config = dict(
    hidden_size=256,
    d_shared_expert=256,
    moe_layers=[1, 2, 3, 4, 5, 6, 7, 8, 9, 10, 11],
    normalize_top_k=True,
    balance_bias=True,
    norm='rmsnorm',
    optimizer='soap_variant',
    beta1=0.95,
    beta2=0.98,
    max_grad_norm=1.0,
)
Below are experts of layer 2 (counted from 0) of a mixture-of-experts language model. Rows are named router (the router's row for the expert), gate (a neuron's input weights, with its number), up (a neuron's input weights, with its number), down (a neuron's output weights, with its number) and show model dimensions 0-255. Each number is 200 + 40 x the weight over its row's rms, rounded and kept within 0 to 999.
Before each expert's rows: a language model's description of what the expert responds to; "comes after" lists some tokens at least twice as common just before its tokens as in all text. This comes from a sample of Wikipedia text that the model never trained on. Tokens count by the router's weight.

# expert 16
What it handles: Whole-word tokens like since, many, million, University, England and recent years, in sports, education and politics text.
comes after: ",", " in", " the", " of", " New", " and"
router,217,174,227,175,235,180,249,187,225,181,219,209,171,170,175,162,220,236,210,168,218,209,247,174,203,176,154,213,248,255,247,260,244,233,219,94,201,189,193,274,243,201,146,126,138,195,201,255,135,160,189,232,264,183,167,210,154,244,185,192,238,163,148,189,174,219,205,108,197,154,193,265,215,149,166,168,209,185,146,142,230,141,260,195,192,221,174,196,170,242,223,170,214,145,187,298,204,199,203,276,180,217,265,199,183,241,174,229,155,219,242,167,193,249,188,186,154,149,170,169,232,164,175,254,226,301,250,303,155,198,234,153,182,147,236,269,185,140,171,300,218,209,249,232,186,262,184,123,124,180,223,190,222,149,201,228,274,228,154,153,264,181,238,182,242,192,137,171,218,272,203,208,130,154,231,185,255,213,146,182,169,186,234,146,228,187,164,202,197,154,207,209,249,205,237,170,305,179,218,132,229,228,134,186,158,272,211,191,171,166,209,180,228,186,267,195,205,233,221,205,233,126,238,232,160,219,250,200,217,165,238,170,184,227,185,243,246,99,214,189,204,245,139,178,178,238,263,212,188,179,193,249,256,209,214,245
gate0,207,220,162,174,122,222,229,196,217,307,232,178,177,248,190,169,174,199,173,187,226,170,165,229,206,193,219,240,231,237,229,182,200,244,172,205,203,241,198,251,147,195,206,192,169,190,182,237,227,221,250,231,169,213,189,244,185,226,228,199,228,254,263,234,233,242,207,222,214,206,230,139,159,269,211,264,191,210,152,198,187,285,228,169,309,199,165,188,233,165,198,182,139,139,169,168,230,150,236,271,161,263,188,140,139,191,259,276,161,179,307,189,163,221,212,210,196,162,244,235,219,194,262,146,131,243,162,216,261,265,227,184,218,272,147,169,118,167,230,190,211,209,224,183,300,236,199,234,183,217,146,182,222,176,157,202,160,183,201,220,211,176,207,211,224,233,281,196,225,233,240,137,124,215,216,246,185,189,227,227,200,231,150,214,240,242,228,246,194,187,258,198,199,212,173,274,224,223,243,151,183,207,172,97,186,188,253,217,165,202,230,284,165,158,229,183,174,235,259,213,176,197,166,140,163,274,204,174,256,235,189,172,132,163,227,181,85,191,145,221,171,265,151,137,163,163,84,199,190,210,213,299,169,191,192,232
up0,228,239,169,263,180,187,229,223,241,179,163,203,230,278,233,222,153,223,217,206,218,74,92,218,170,162,233,149,127,215,208,143,224,212,194,194,186,220,203,185,200,168,125,116,265,172,187,243,212,214,182,211,239,179,218,122,178,233,217,178,253,243,279,216,175,140,186,202,176,177,292,209,149,179,221,188,229,169,167,161,188,253,202,234,210,170,198,211,219,242,214,222,146,257,124,142,187,279,225,197,243,189,273,180,159,156,258,139,239,153,204,188,204,179,225,141,195,140,243,169,234,280,197,220,178,183,253,198,100,125,225,181,137,191,220,228,182,240,151,171,293,162,195,261,243,200,188,215,225,160,192,204,163,182,205,200,161,262,167,165,174,221,193,176,267,247,214,151,182,165,271,193,209,165,230,228,200,203,231,126,149,180,209,209,162,150,189,223,191,241,239,183,215,215,210,245,113,254,204,219,213,231,198,172,158,183,202,197,155,189,202,260,210,162,193,214,295,177,185,160,224,196,175,258,172,219,201,167,175,193,162,214,201,219,260,223,113,220,261,100,229,260,146,225,170,262,220,192,241,227,180,182,84,268,217,179
down0,198,149,210,239,189,232,211,202,176,187,250,176,255,156,243,185,187,258,216,169,157,194,223,229,202,188,172,109,180,181,212,188,328,159,172,205,221,225,217,170,231,195,128,190,230,243,156,167,192,233,238,155,257,265,247,217,214,217,242,257,217,239,240,181,318,173,214,271,171,244,177,215,204,210,233,224,245,176,215,186,272,217,179,198,239,260,269,212,189,162,229,149,226,230,197,193,189,82,258,153,207,184,136,219,232,177,108,207,256,152,162,207,177,143,175,213,240,134,249,170,184,213,220,149,267,191,198,248,147,184,190,192,258,220,217,281,177,123,192,236,219,214,176,158,184,232,216,162,165,144,211,253,187,215,224,163,229,158,204,207,234,272,266,194,148,202,236,206,152,153,249,186,262,233,245,97,149,191,206,188,217,225,226,253,159,122,221,210,162,160,181,163,181,189,228,232,186,215,163,326,178,208,147,266,158,204,180,202,183,240,223,139,228,301,215,236,246,215,226,193,250,155,248,226,187,142,140,223,187,168,245,213,172,199,197,171,204,205,247,226,228,222,141,117,208,157,192,286,169,192,189,200,151,170,230,160

# expert 33
What it handles: Abstract or general nouns after an article, such as power, development, design, control, impact, growth, ideology.
comes after: " the", " a", " and", " of", " The", "al"
router,260,200,189,199,200,253,221,147,198,183,201,273,178,203,151,130,215,224,233,185,173,178,236,166,198,259,137,174,272,239,219,238,241,188,203,171,245,259,262,203,176,225,216,139,214,150,175,209,217,205,218,213,205,277,173,200,214,236,165,165,171,199,168,199,164,138,209,157,226,195,178,245,298,147,194,199,280,190,237,217,172,147,192,251,127,214,220,189,207,211,259,264,232,131,215,244,173,190,241,228,144,232,220,258,171,223,157,220,149,159,222,226,183,208,133,252,185,133,220,178,213,182,203,186,237,309,112,248,208,215,221,197,174,201,248,259,178,198,154,214,156,243,229,179,226,185,176,166,213,184,142,216,192,228,251,271,244,203,248,156,241,279,176,133,172,150,173,135,168,164,234,254,158,189,192,188,232,212,134,157,190,199,176,187,204,155,143,236,163,181,240,166,241,199,208,218,304,177,239,232,233,124,176,232,165,266,124,204,195,181,170,217,198,198,282,179,192,273,229,160,272,130,124,162,184,158,268,207,218,177,241,269,220,100,216,199,208,217,141,187,233,231,219,159,199,213,234,254,259,168,151,298,216,243,165,250
gate0,243,182,197,192,213,150,233,262,244,217,149,208,163,209,219,104,213,199,222,144,196,206,229,202,210,153,188,254,166,215,143,234,181,238,153,134,238,228,209,188,151,202,171,200,264,181,235,185,274,156,122,214,226,219,169,154,265,126,198,201,219,183,176,268,172,188,226,221,139,261,238,208,201,168,246,150,199,223,213,301,170,207,226,207,129,183,245,209,222,222,208,196,183,178,185,199,215,192,263,165,219,203,260,290,160,129,247,250,178,181,176,229,173,234,176,179,209,181,176,190,218,189,186,238,199,225,124,243,212,202,276,170,224,233,249,202,180,257,75,145,236,176,288,225,190,208,242,92,199,178,291,210,206,262,212,237,196,222,232,176,292,218,136,214,236,176,200,211,227,201,203,167,194,299,184,222,200,226,210,223,144,273,163,232,230,201,167,191,175,161,237,171,151,265,195,239,208,192,236,206,222,321,261,277,180,168,160,178,147,116,207,240,183,165,234,231,191,229,192,172,227,226,172,158,217,250,200,176,213,214,280,213,226,207,217,144,210,148,231,227,247,159,184,175,204,120,181,258,293,217,204,286,182,192,162,219
up0,176,318,158,177,188,171,192,261,196,166,244,213,220,196,178,249,190,131,236,202,293,156,176,201,196,199,140,188,180,259,263,156,175,188,213,221,130,264,176,165,136,204,241,208,166,210,174,277,130,268,207,123,292,230,197,186,208,161,195,204,201,145,168,194,216,256,282,215,207,167,203,224,231,167,206,284,213,193,277,182,174,222,238,216,175,173,218,233,160,257,239,260,192,181,165,126,253,205,151,202,202,227,152,176,172,217,181,169,212,217,270,159,290,218,184,174,238,154,219,188,196,156,213,223,212,155,265,143,238,171,168,272,200,172,202,267,237,152,235,204,195,157,170,219,193,166,201,172,223,199,179,144,209,174,178,189,227,151,147,179,138,195,222,250,246,251,146,229,126,243,218,218,235,185,194,265,222,213,219,181,182,253,248,142,184,200,123,175,217,263,194,166,219,182,198,258,145,78,204,274,212,182,180,183,162,146,234,197,227,207,220,194,202,184,171,213,235,105,170,235,256,250,235,218,220,231,249,160,207,239,202,270,226,284,204,175,158,192,140,132,140,230,198,205,174,258,178,253,197,163,242,135,127,236,194,191
down0,194,166,211,129,184,215,189,204,176,159,138,177,188,184,154,210,202,244,213,211,237,153,119,169,175,198,236,197,273,183,201,211,231,184,246,233,226,186,210,186,182,202,226,225,182,180,205,216,151,231,240,291,252,201,171,174,178,244,264,112,184,203,195,210,155,196,252,172,203,205,151,149,215,167,213,227,154,201,105,239,204,176,157,199,225,230,238,139,188,239,216,207,186,176,191,203,132,212,119,294,178,202,231,255,209,242,197,136,161,228,177,177,277,206,188,226,241,260,169,228,249,223,242,216,186,217,171,160,225,213,150,159,167,237,211,139,148,175,299,180,93,241,260,272,158,159,193,161,108,198,189,54,273,198,169,137,194,143,203,181,178,155,150,162,279,168,164,171,165,204,241,198,226,164,153,241,206,156,209,211,144,221,171,164,269,166,250,216,201,210,192,148,188,223,214,148,298,159,201,275,148,145,226,122,233,208,189,264,206,200,223,199,188,122,180,209,227,179,199,203,215,196,181,164,175,249,215,173,120,199,169,232,164,102,222,217,173,251,185,215,186,150,172,248,147,177,158,245,206,174,205,194,205,116,241,222

# expert 25
What it handles: Participles and verbs of saying, using and publishing, often after was or a subject, such as said, wrote, known, released, used.
comes after: " was", " the", " is", " a", " and", " were"
router,201,216,194,170,210,240,184,183,198,169,234,258,125,156,219,150,242,218,181,239,213,218,208,185,222,210,234,179,264,206,241,246,199,225,237,203,184,240,233,266,223,278,236,148,256,213,167,273,83,198,240,181,224,332,174,187,208,240,155,163,170,173,173,252,213,146,118,112,179,171,190,262,149,147,220,206,244,244,177,198,186,154,219,204,152,247,250,173,133,175,249,258,255,166,228,253,171,219,177,244,160,172,179,201,239,220,161,209,133,186,232,237,178,279,203,241,216,128,184,189,277,192,246,161,209,274,193,263,185,141,228,160,145,187,218,206,243,232,219,198,161,231,196,233,247,177,183,178,158,154,186,201,220,199,170,204,201,258,225,194,215,239,253,165,208,147,132,180,233,261,226,244,175,231,203,225,205,209,150,142,261,237,230,174,217,192,135,195,243,157,196,74,213,224,237,214,206,163,168,220,276,184,184,247,95,241,131,168,143,180,149,249,251,230,243,184,161,255,213,203,188,252,170,187,261,216,305,212,198,182,197,239,187,156,166,207,217,206,182,189,126,199,229,185,205,186,246,221,254,126,179,179,166,186,155,223
gate0,194,212,153,260,175,189,245,194,171,280,195,243,216,240,206,141,226,257,97,289,191,189,217,197,179,228,171,200,223,140,178,198,123,201,286,176,135,205,203,246,171,229,194,161,182,203,196,221,201,206,180,196,249,261,205,211,227,258,211,158,224,227,202,238,282,199,219,193,248,242,232,242,256,197,203,219,184,218,237,188,188,191,224,260,241,243,209,184,224,176,254,176,245,197,277,161,199,138,146,255,145,254,274,173,214,194,241,212,208,150,320,167,219,228,168,248,206,203,158,205,215,220,215,194,206,121,169,157,140,167,217,214,192,123,162,247,239,177,254,186,284,185,164,163,190,253,211,246,147,132,207,270,200,189,154,198,169,153,243,236,157,186,212,185,229,210,270,230,208,212,219,147,248,205,145,196,184,209,141,178,199,201,194,212,253,154,167,189,164,267,63,193,145,227,231,161,272,189,178,257,139,211,201,170,195,218,193,196,216,115,185,263,266,215,222,199,161,248,223,187,150,221,146,247,159,135,268,219,171,173,229,213,226,184,185,145,222,182,220,214,225,149,248,165,181,207,286,226,245,203,217,285,215,268,172,110
up0,227,169,198,245,244,256,182,259,249,256,168,214,228,185,213,187,241,259,192,212,249,221,181,263,193,198,221,241,232,185,151,152,244,223,189,196,149,240,165,294,213,198,170,263,208,215,180,211,290,179,238,169,187,205,236,203,237,261,247,190,215,177,233,222,208,217,229,199,277,211,137,196,165,187,245,220,155,224,204,258,257,224,167,254,206,257,184,243,186,173,136,167,174,203,260,138,178,151,278,160,135,176,242,145,228,210,99,211,224,240,206,205,225,234,231,192,164,296,209,211,196,177,224,89,260,200,236,224,268,164,162,176,226,156,139,186,220,151,234,200,227,217,188,290,136,236,144,150,227,168,247,223,185,279,182,212,154,195,205,214,181,178,194,232,271,216,228,207,242,167,215,140,243,212,207,169,312,279,224,157,176,137,241,205,284,254,216,248,137,196,233,239,231,179,163,170,257,128,179,228,123,206,196,214,224,163,153,168,252,191,178,236,275,150,194,224,132,209,135,157,205,108,220,201,209,239,169,176,239,252,238,231,263,210,220,157,226,172,169,235,217,156,204,193,253,177,217,251,227,221,178,199,217,232,158,170
down0,193,145,246,255,149,180,193,192,187,177,176,214,240,231,116,230,182,165,144,190,268,189,244,216,229,250,228,186,127,159,206,174,201,231,202,153,196,228,206,204,235,113,223,178,293,213,194,205,123,277,172,172,145,212,221,188,239,239,213,147,207,121,214,201,176,182,293,248,203,225,179,219,184,197,185,163,252,167,209,132,250,191,162,179,194,241,187,137,271,241,247,148,208,215,279,167,190,236,190,175,274,219,193,170,158,306,254,204,209,174,262,196,188,240,158,242,218,174,205,106,279,164,171,134,176,143,206,142,167,223,233,182,203,245,159,142,164,168,257,174,238,265,198,134,190,215,217,231,249,235,194,203,75,282,190,180,217,191,143,174,138,197,151,237,185,191,153,219,205,195,227,199,209,274,175,180,248,226,170,181,246,223,262,180,185,216,200,200,131,187,153,138,121,188,232,178,240,182,170,245,259,209,190,198,213,170,157,141,216,236,157,192,145,225,248,266,154,260,152,233,161,171,147,237,207,147,197,187,235,231,156,201,165,214,169,199,197,246,310,221,171,202,224,220,259,178,204,256,167,175,173,156,202,256,189,209